config = dict(
    num_hidden_layers=13,
    hidden_size=160,
    n_experts=192,
    experts_per_token=6,
    d_expert=32,
    d_shared_expert=0,
    hidden_act='squared_relu',
    moe_layers=[1, 2, 3, 4, 5, 6, 7, 8, 9, 10, 11, 12],
    router_score='sigmoid',
    normalize_top_k=False,
    routed_scale=0.816,
    balance_loss=0.00337,
    balance_bias=False,
    router_noise=0.05,
    n_groups=8,
    groups_per_token=3,
    init_std_router=0.0104,
    lr_router=0.00154,
    vocab_size=6479,
    norm='rmsnorm',
    norm_eps=1e-06,
    tie_word_embeddings='early',
    optimizer='muon_variant',
    learning_rate=0.00983,
    beta1=0.95,
    batch_tokens=[32768, 65536, 131072],
    max_seq_len=512,
    train_tokens=403600000,
    max_steps=5389,
    dataset='wikipedia_en',
)
Below are experts of layer 6 (counted from 0) of a mixture-of-experts language model. Rows are named up (a neuron's input weights, with its number), down (a neuron's output weights, with its number) and show model dimensions 0-159. Each number is 500 + 25 x the weight over its row's rms, rounded and kept within 0 to 999. Numbers have three digits each.
Before each expert's rows: "comes after" lists some tokens at least twice as common just before its tokens as in all text. This comes from a sample of Wikipedia text that the model never trained on. Tokens count by the router's weight.

# expert 134
comes after: " the", " a", " he", " to", " his", "'s"
up0:491532479477519526531536516538489482512483506463464521509501510534516565484502485475506501490483526525491475533554483526507470515455476543461490500518489543499507492496503475477508501483499494541472525484524472473502483479518517493505512510515551498519541512491507489527449507496493513529475467464509549487472496515524517507465450436521490529476484491508525472497539446511508485486518513528516460538502520483449565512464483505493539490542491504482502528521474535497496473486515516
down0:520491479463451518495542518504480499459466478432473482506499471478460517536492516508500528501502460493483483551504535512513491508518524493527483490523502521505520487504518459508537494482516510488520475508539525516473466523514522511500518546475528483473490526535481518512523517476480489488501549513511504529441530475477502513477487485478485544506492539483440478436513490526498495520504507543516518516557497500490519439515513539473500503480470496537496535492476475489530452491526522

# expert 180
comes after: " from", "19", " ", "20", " between", " From"
up0:488496512500514541458524466509456520511452533517493446494488497505554555496513533477470439464542472488516470487521504475481495504486510526467495523521523492471476517531520511491499490530466527480512529479492506513470566542526514490524505478485489497490490476510511482494487473520495514506542526498495498492505515485477481442510482486511526498513441485519519553522490436532508537474484528517512519511515538499455522500470550478502509499555472483490479501477505486509486499521472480
down0:500471463493520476494486500551504526469514525533511500511441479498498471515435530531457502455479445486473515490515501487477521492501500490465538518486462465493470517496519527452472538474480537511528480519478505545458517519493484470511504496471501481491538526513491505485513461539535526496473466501475509502509462492476472493551484517507488494506508517509491461483492511479525472516445520497552493484494497513497494507495535532495504542506476462483504562515506439520462505509511498

# expert 166
comes after: " |\n", "|", "\n", "-", ")\n", ".\n"
up0:473485470509519502527504500492497494523484524472482491493531499544489554447512460503532531500524524502518491510478458464468529519476497524468476484492483475462502458516529542486529507522476488418501445485503514503478527444514503479520540549480551499514507514477499495486509502494498480492490506494506485463483522496509510512535545518527489525494489521542486491545576528512464524500516490459497475542496523493475542475480494532492537502528504484464516528495504483510517514494477477
down0:498508523531542493512469497466484494503512467495516444450498507507490519478481498507485505512526529496459484502478500513524488512493476460506508501525507521498447520488501517485490529482474494477493492507499502516494535493585508496509466464509474474502512502484467518507564470535508522538515516521539459512495446481488481491467559500484510500522482472518486501467513515471493533505537480548490490530522496482466468438494493453486466481485513514572501502469488455483458505529500528

# expert 188
comes after: " the", " from", " of", " in", " \"", " on"
up0:545523465525525519525481493510492470550482466512493508498472510536503488498486505494552488483540505522555496508457497498497524489514519498491515492504540505481499508496480499484521455486462463452484511529486509513493476517460471528526490520486507487489533488481502475505419545442509524458490491469500477507478463474540501487513494527479488523518474489520490511493542506527523542506500503497559534564500537479494476532503488502527464502516524536475483540478502458526513493521537480
down0:508507505470504516493539527430514477474517482485489504527561471486517510517518499511532503504514526490572496487505483485470474515454477538513482444544517509509493485473472514489511591451507525519525489528523481466536484510543493506537468492533523486460518505452502506507498513464508498515505502468494535486477500518479493504456481481498508525486490528492533476526496470502521541496498502509502465512475432454505497493540502514498485531497515490513520462513480526488499478493532493

# expert 147
comes after: "\n", " |\n", ")\n", ".\n", ";\n", "==\n"
up0:530521482510499485529493508495533504495495489488522515525524486485476514501491461493499472538522502519484480552526502499478508490495519453544521470509493545482530475538512472493560509525471518525516521474521490509517490482585495528461501486531524503533518496534481525491497508488512523476526511432531564487469441513516507519491507469500511542507489495523550502527517495469490490504489522537507486543506489498484514488456501508444503480508533480533468487516499546530490482470475541
down0:509486514565473486571461504548489491487525522533487503501512534521503509500463522505500508515512519507502486515509471485474502513472440509508544499478500533493478492512465460495507496498520509517506473492463501491493479449503456481466511468511495481498545510472478473519549477510487485501539467469508460532498505448520526500501487531478511508493476527455476533514476520540532528498473525545520461491500463510438497528489553522461472500488526509502480510514483502520517493556500520